Below are experts of layer 3 (counted from 0) of a mixture-of-experts language model. Rows are named router (the router's row for the expert) and show model dimensions 0-191. Each number is 128 + 24 x the weight over its row's rms, rounded and kept within 0 to 255.
After each expert's rows: "mostly gets" lists some tokens that are sent to it at least half of the time. This comes from a sample of Wikipedia text that the model never trained on.

# expert 7
router [109 163 143 113 136 133  93 148 103 127 156 165 107 108 120 172 115 113 112  96 161 139 101 117 120 125 106 101 132 133  87 100 110 133 106 152 145 125  88 181 156 142 141  97 125 142 122 120 125 147  89 156 152 107  34 136 109 118 136 141 129 136 156 142 146  80 123 113 147 134 108 117 119 149 147 193 113 149 117 115 126 169 127 129 146 120 129 126  95  90  49  92 124 138 133 122 142 108 123 149 126 131 188 149  62 160 120  95 130 117 170 107 132 153 116 139 171 160 139 131  76 103 150 107 144 116 148 137 142  89 117 154 126 140 137 126 135 110 136 127 178 144 141 106 110 115 141 139 162 154 107  93 149 137 152 117 140 164 137 163 109 121 134 155 159 128 150 140 139 125 109 140 137 154 125 109 100 149 149 117 140 116 130 116 102 154 142 146 113 143 166 140]
mostly gets: "ar", "ra", "ina", " City", " River", "o"

# expert 5
router [134 111 127 105 129 133 137  99 134 148 113 182 142 122 114 111 147  99 120 145  84 151 105 114 127  85 135 125 120 154 119  93 119  97 130 136 117 109 108 129 174 147 194 147  94 104 135 134 101 113 161 121 134 114  75 116  79  97 146 136 109 107  98 100 142 133  72 126 115 116 147  89 116 138 147 151 125 149 159 142 145 156 135 164 168 135 171 102 138 124  94 118 134 147 176 150 125 100 130 134 130 132 147 101 115 107  93 116 130 137 130 105 134 167 122 110 166 121 143 151  95 146 139  96 150 161 139  98 186 134 100 210 127 128 139 136 141 166 111 129 155 131 116 152 141 125 147 156 136 148 119  84 150 115 145 116 167 134 128 141 134 105 130 140 111 102 137 147 171 142 101 129 112 107 142 164  98 192 104  78 141 120 129 150 102 124 120  96 111 130  94 118]
mostly gets: " John", " al", " en", " James", " real", " Charles"

# expert 4
router [120 135 145 161 105 120 103 148 115 139 119 112 116 115 120 183 133 104 116 110 162 188 122 160 150 102 146 121 138 111  65 118  90 159 142 124  97 136  98 138 110 134 154 146 134 138 140 140 122 111 134 157 123 126 111 126  83 117 103 127 116 113 119 111 147 121 134 123 152 157 131 137 153 139 148 126 121 112 172 146 123 178 138 143 190 133 119 103 140 146  53 150 122 115 106 163 164 124 125 119 116 132 140 138 110  96 122 136 117 135 187  80 126 135 125 126 158 139 145  92 131 106 114 121 143 119  71 128 151 136 116 158 132 120 127 108 153 107 143 130 186 140 100 131 128 128 152 124 133 152 146 150 105 127 120  98 116 135 140 128 134 169 154 136  99  69 150  81 166 105  73 147 124 163 154 125  65 157 152  85 154 125 114 109  92 123 137  86 137 147 110 106]
mostly gets: " (", " inter", " sp", " war", " car", " ab"

# expert 12
router [154 149 131 131 131 135 141 130 143 135  92 142 129 152 119  65 165  93 118 148 143 117 154 120 142  98 162 143 170 120 106 140 104 128 151 112 155 138 153 112 174 120 110 107 125 158 146 125 133  94 150 185 132 158  85 135 114 188  91  91 126 156 142 132 147 142 100 130 118  98 106 141  96 134 132  98 137 175 115 115  97 147 126 157  73 124 146 149  94 184 122 106 119 146 120 133  83 156 104  79 122 114 152 134 131 101 149 104 114 134 126 109 141 144 120 152 125 139 165 158 118 111 106 125 136 113 104 108 100 133 106  95 144 112 131  86  79 129 139 144  65 173 119 147 172 107 114 115 144 136 132 116 125 133 116 152 131 143 157  97 137 167 156 180 100 109 121 143  91 117 154 141 144 167 115 161 144 156 116 129 140 126 118 118 181 141 106 127 139 110 109 110]
mostly gets: "s", "ing", "S", "es", "ers", "os"

# expert 6
router [121 102 164 130 135 110 131 149 158 131 160 128 121 150 161 129 168 158 129 137  86 111 122 154 154  85 107 188 146 112 193 116  72 117  86  99 116 113 150 101 134 128 131 173 175  86 119 166 123 145 140 104 120 168 107 139 120 140 136 152 147 104 126 125 122 104 187  98 130 158  96 162 128 125 104 180  99 139  93 126 141 122 153 118 152 120  96 102 103 113  77 145 119 145 104  91 155 117 157 139 118 129 118 138 152 122 164  92 153 117 149 113  90  89 111 124 146 128 158 136 127 135 125 137 175 101 127 142 153 109 115 107 112 172 145 116  86 144 122 127 120 129  96 134  88 157 106 133 133 148 148 146 136 104 115 130 159 121  91 154 131 124 135 157 137 120 111 112 169 137 102 151 130  96 103  93 121 128 163 176 123  90 107 153 152 129 122 130 131 121 119 122]
mostly gets: "″", "′", " JPL", " ·", " Location", " •"

# expert 15
router [136  88 157  95 123 100  92 103 108 128 112 104 126 138 164 116 174 158 134 135 132 149 132 113  78 150 117 117  83 132 133  84 137 167 128 148 138 156 121  83 106 109  88 119 158 161 136 145 152 166 117 105 100 132 114 158 168 120 141  91 156 124 112 166 137 146 166 128 104 156 142 119 172 140  80 139 148  88 128 126 140 103 127 110  97 113 106 131 118 109 147 145 149 101 138 120 140 148  99 113 134 140  92 159 164 185  64 142 135 136 143 136  98  66 116  94 144 162  85 129 149 102 142 136 128 109 139 146 101 118 131 122 138 151 112 184 168 170 149 133 142 100 134 121 139 120 137 157 116 120 133 126 145 138 140 183  85  80 127 157 150 131 137 112 110 136 126 146 108 113 118 150 131 118 106 109 135 101 125 160  93 123 129 106 125  96 120 155 113 137  93 119]
mostly gets: " London", " Mark", " Marc", " open", "onnie", " gold"

# expert 1
router [130 128 156 140 106  78 131 136 117 110 161 165 139  92 110 142  81 109 128 126 157 158 138 115 127 133 107 125 122  95 158 103 136 110 120 128 189 129 101 161 105 164 150 175 161 127 102 104 116 117 103  72 129 117  82 115  74 146 114 139 112 138  62 148 128  99 177 112 169 144 131 120 115  99 108 113 142 134 162 133 130 148 160 169 132 118 100 116 122 147 104 106 122 131 138 148 142 113 137 154  99 120 139 135  95  84 169 105 110 134 160 100 124 161 123 128 133 145 156 115 105 133 152 146 117 149 132  70 138 127 115 181 132 119 123 110 186 132 117 131 135 131 107 131 123 144 119 154 132 156 143 117 161 137 143 111 177 128 152 137 148 137 131 149 110  61 123 100 169 118 103 177 143 108 152 129 114 176 121  87 156 120 129 143 126 110 156 114 142 144 119 131]
mostly gets: "ed", " two", " known", "ated", " used", " new"

# expert 2
router [106 115 138 135  90 127 130 126 113 134 161 172 118 126 139 174 123 120 114 101 191 185 136 136 151 109 159 121 122 118  80  96 120 166 126 137  92 135 109 173  85 147 155 133  87 153 100 136 109 124 146 116 132  89 100 118 112 121 106 139 116 141  93 111 149 123 126 133 172 121 108 134 115 125 152 113 129 137 136 154 131 136 134 162 179 134 115  92 116 150  53 131 123 157  95 156 132 134 154 113 123 129 117 141 116 110 115 108 119 143 195  85 121 121 126  99 155  94 130 106 140 118 129 103 160 100  76 129 117 137 109 150 129 126 148  81 153 161 153 133 173 154 114 129 132 125 148 108 124 182 135 109 125 137 115  97 121 150 149 147 147 148 151 174 103  85 143 100 159 106 108 129 110  79 160 105  89 144 140 111 157 112 113 129 114 135 140  97 134 141 100 113]
mostly gets: " P", " A", " one", " M", " this", " first"

# expert 13
router [108  77 138 145 143 153  80 147 131 145 156 135  84 104 157 121 120 111 117 133 105 130 152 138 156 157 122  98 138 158 102 108 120 176 139 132 124 134 150 153 136 139 117 139 156 104  97  96 131 125 130  94  95 107 150 100 127 108 120 152 114  97 122 151 119 133  96 141 114 107 111 110  88 136 125  98 123 124 143 108 111 121 104 108  76 135 139 125 145 124 137 121 120 150  83 173 140  86 130 140 102 125 140 142  97 138 180 166 117 135 161 148  86 134 111 116 163 155 149 169 148 150 105 128  68  65 134 122 131 179 143 138 126  96 120 112 171 165  93 136 126 129 148 136 148  78 118 139 144 128 139 123 129 121 112 110  97 127 144 116 133 145 131 174 191 149 104 158 154 154 109 144 130 172 129 176  93 157 127 154 119 128  88 152  82 144 135 135 160 117 126 144]
mostly gets: "\n", "\n ", "al", "il", "om", "im"

# expert 8
router [167 134 122 131 118 149 116 145  94 149 125 135 148  86  97 151 151 132 153  67 160 146 126 102 126 123 129 123 119 117 117  96 151 175 108 153 114 128  96 106 140 136 167  90 167 130 137 110 144 123 142 104 158 160 127  99  73 144  95 133  90  82 113 145 148  97 157 124 174 103  95 125 120  71 121 172 130 150 169 125 143 163 148 151 172 104  87 149 112 128  99 125 131 158  93 170 112 145 133 138 114 129 158 147 115 137 123 114 118 151 176  99 138 176 116 115 142  93 119 156 138 120 109 119 158 141  79 100 141 137 111 190 125 140 130 112 126 112 117 134 144 170 110 117 117  96 107 163 120 139 124 150 123 105 177 122 111 130 168 101 151 145 145 110 106 137 131 110 158 138 116 114 138 100 176 123  94 147 136 120 148 116 132 111 128 167 128 137  91 144 107 132]
mostly gets: "K", "T", " b", " l", " g", " t"

# expert 10
router [ 95 161  89 130 154 146 185 135 144 110 114 137 143 152  94 134  95 129 166 106 123  80 138 107 139 114 128 143 135 141 171 180 158  97 111  84 115 116 129 143 143  91 124 127 108 117 151 101 122  98 121 136 153 128 160 126 158 117 135 130 130 149 157 110 110 130 115 177  94 113 166 117 104 120 116 154 124 117 147 117 109  92 111 113 125 136 148 146 141 118 178 149 126 137 125 103 100 128 130 128 155 143 143 105 137 121 153 129 129 114  61 180 155 154 151 153  83 111 111 131 132 159 134 152 121 153 151 147 142 114 185  91 121 112 139 122  81  84 123 106 119  93 139 162 112 161  83 111 102 100 110 140 106 117 135 127 144 133  99 110 113 129 106 100 111 139 123 139 103 138 193 111 138 147 140 154 165  92  86 130 131 171 136 151 125 117 130 127 119 123 200 140]
mostly gets: "|", "=", "ater", "==", "===", "===="

# expert 3
router [103 116 172 115 177 107 117 172 146 109 136 128 145 125 117 137 121  95 116 156 100 129 107 109 120 109  78 106 119 151 109 118  92 119 182 139 109 130 101 113  79 136 132 117  82 134 149 133 145 115 159 167 124 112 141 129 104 149 215 118 113 130 116 123 122 152 112 115 160 128 100 143 138 151 162 113  83 128 117 156 124 122 145 136  78 138 142 162 133 142 191 141 123 120 116 161 160 158 150 161  92 102  93 106 124 148 123  91 124 138 144 114 168 123 136 155 121 106 108 121 108 100 110 120  94 141 122 108 144 147 135 127 139 147 115 161 175 148 129 155  97 118 173 115 125 144 143 122 143 112 131 130  95 165  90 121 149 140 133  88 114 115 110 127 127 136 132  88 140 103 111 120 119  89 148  80 147 114 180 146 113 113 123  80 166 113 132  77 108 146 115 122]
mostly gets: ",", " was", " is", "),", " he", " were"

# expert 9
router [133 117 157 155  99 170 103 130 116 122 127 106 104 109 137 193 132 107 120 139 146 208 141 171 151 115 143 126 116 133 101  90 103 143 138 128 143 120 112 142  94 124 139 142 121 125 157 155 129 102 150 119 135 120  89 139 109 117 114 141 121 143  81 110 155 135 117 125 177 135 123 138 118 118 149 127 126 101 156 133 109 153 120 156 189 116 150 116 123 144 103 123 124 135  72 115 161 140 123 124 129 116  93 130 114 120 126 118 124 124 165 101 130 167 128 108 148 112 144  76 118 126 120 109 185 100  97 109 112  91 108 129 127 127 117 109 122 154  97 121 179 131 114 107 125 125 156 149 157 147 158 154  91 112 162 109 153 149 160 144 132 153 130 135 110  65 156 119 202 118  90 143 131 136 142 114  80 186 137  63 141 113  97 114 126 128 128 129 152 142 129 122]
mostly gets: " not", " —;", " JPL", " well", " However", " %"

# expert 14
router [161 154  82 144 132 129 116 122 128 136 127 143 142 127 136 159 109 122 100 161 124 137  88 140 137 187 171 141 128 129 126 186 134 104 138 153 116 123 141 147 117 181 156 154  85 141 105 163 153 146 104 109 125 129 152  98 118  99  86 132 138 162 153 136 128  90 107  92 178 115 129 131 140 125 181  51 138 133 124 142 123 150 122 136 164 159  96 112 141 101 116 116 127  94 105 123 108 158 134 164 126 114 129 108 128  98 125 179 138 126 120  86 134 120 133 126 129  91 142  93 109 153 135  98  93 174 131 110 120 154 115 159 124 103 113 132 125  92 112 131 119 137 125 123 122 142 134  72 133 118 128 126 141 121  95 124 142 161 133 118  66 102 118 112 185 154 141 142 127 150 140  94  98 125 144 108  96 112 134  75 150 143 132 108 128 166  93 118 176 109 143 138]
mostly gets: " O", "-", "ec", " American", "O", "ber"

# expert 11
router [140 174 104 140  99 127 104  97 107 124 130  88 142 113 109 128  99 172 120 119 179 104 142 159  89 177 166 116 124 121  71 142 154 142 123 126 129 108 142  98 137 132 100 113 148  92 132 118 128 175 107 130 113 125 169 128 167 115 110 158 139 140 107 121 112 129 124 124 109 135 159 160 160 138 111 107 158 118 114 135 158 134 116 117 219 111 136 145 130 139 129  87 136 137 192 142 140 100 108  95 149 137 104 132 139 116 121  95 129 120 126 126 113 132 133  99 124 171 109 114 132 139 136 141 128 125 112 125 132 121  96  94 115 127 148 113 158 146 137 112 129 145 134 108 151 120 188 167  98 170 164 141 156 133 133 134  66 120 118 159 127  74 119  46 130 139 142  97  84 129 118 121 152 157 107 154 145 122 107 118 111 140 143 119  87 144 138 126 121 114 113 153]
mostly gets: " in", " to", " of", " on", " by", " as"

# expert 0
router [162  74 116 143  87 149 155 107 129 135 138  97 106 134 134 102 103 126 124 134 114 121 121 165 133 125 113 128 154  75 118 129 153 107 131 153 164 125 139 169 136 118 107 110 116 151  95 128  84 146 114 140 139 114 147 133 108 155  88 129 134  64 142 110 113 167 139 112 140 170  89 103 173 121 156 125 139 152  78 113 148 168 137 117 124 141 145  80 148 169  61 124 130  96 184  78 150  86 137 137 148 119 135 120 106 121  93 182 129 123  84 136 142 150 136 127 115 100 135 108 138 119 128 127 170 133 133 133  87 139 115 161 131 125 125 156 118 121 145 124 130 133  99  98 133 102 159 101 154 128  99 113  88 131 164 113 140 104 151 119 163 137 127 175 113 116 114  98 137 136  85 106  96 128 119 118 134 164 139 109 140 120 174 151 161 118 162 164 129 134 116 127]
mostly gets: ".", " but", ").", "'", "\".", ".\""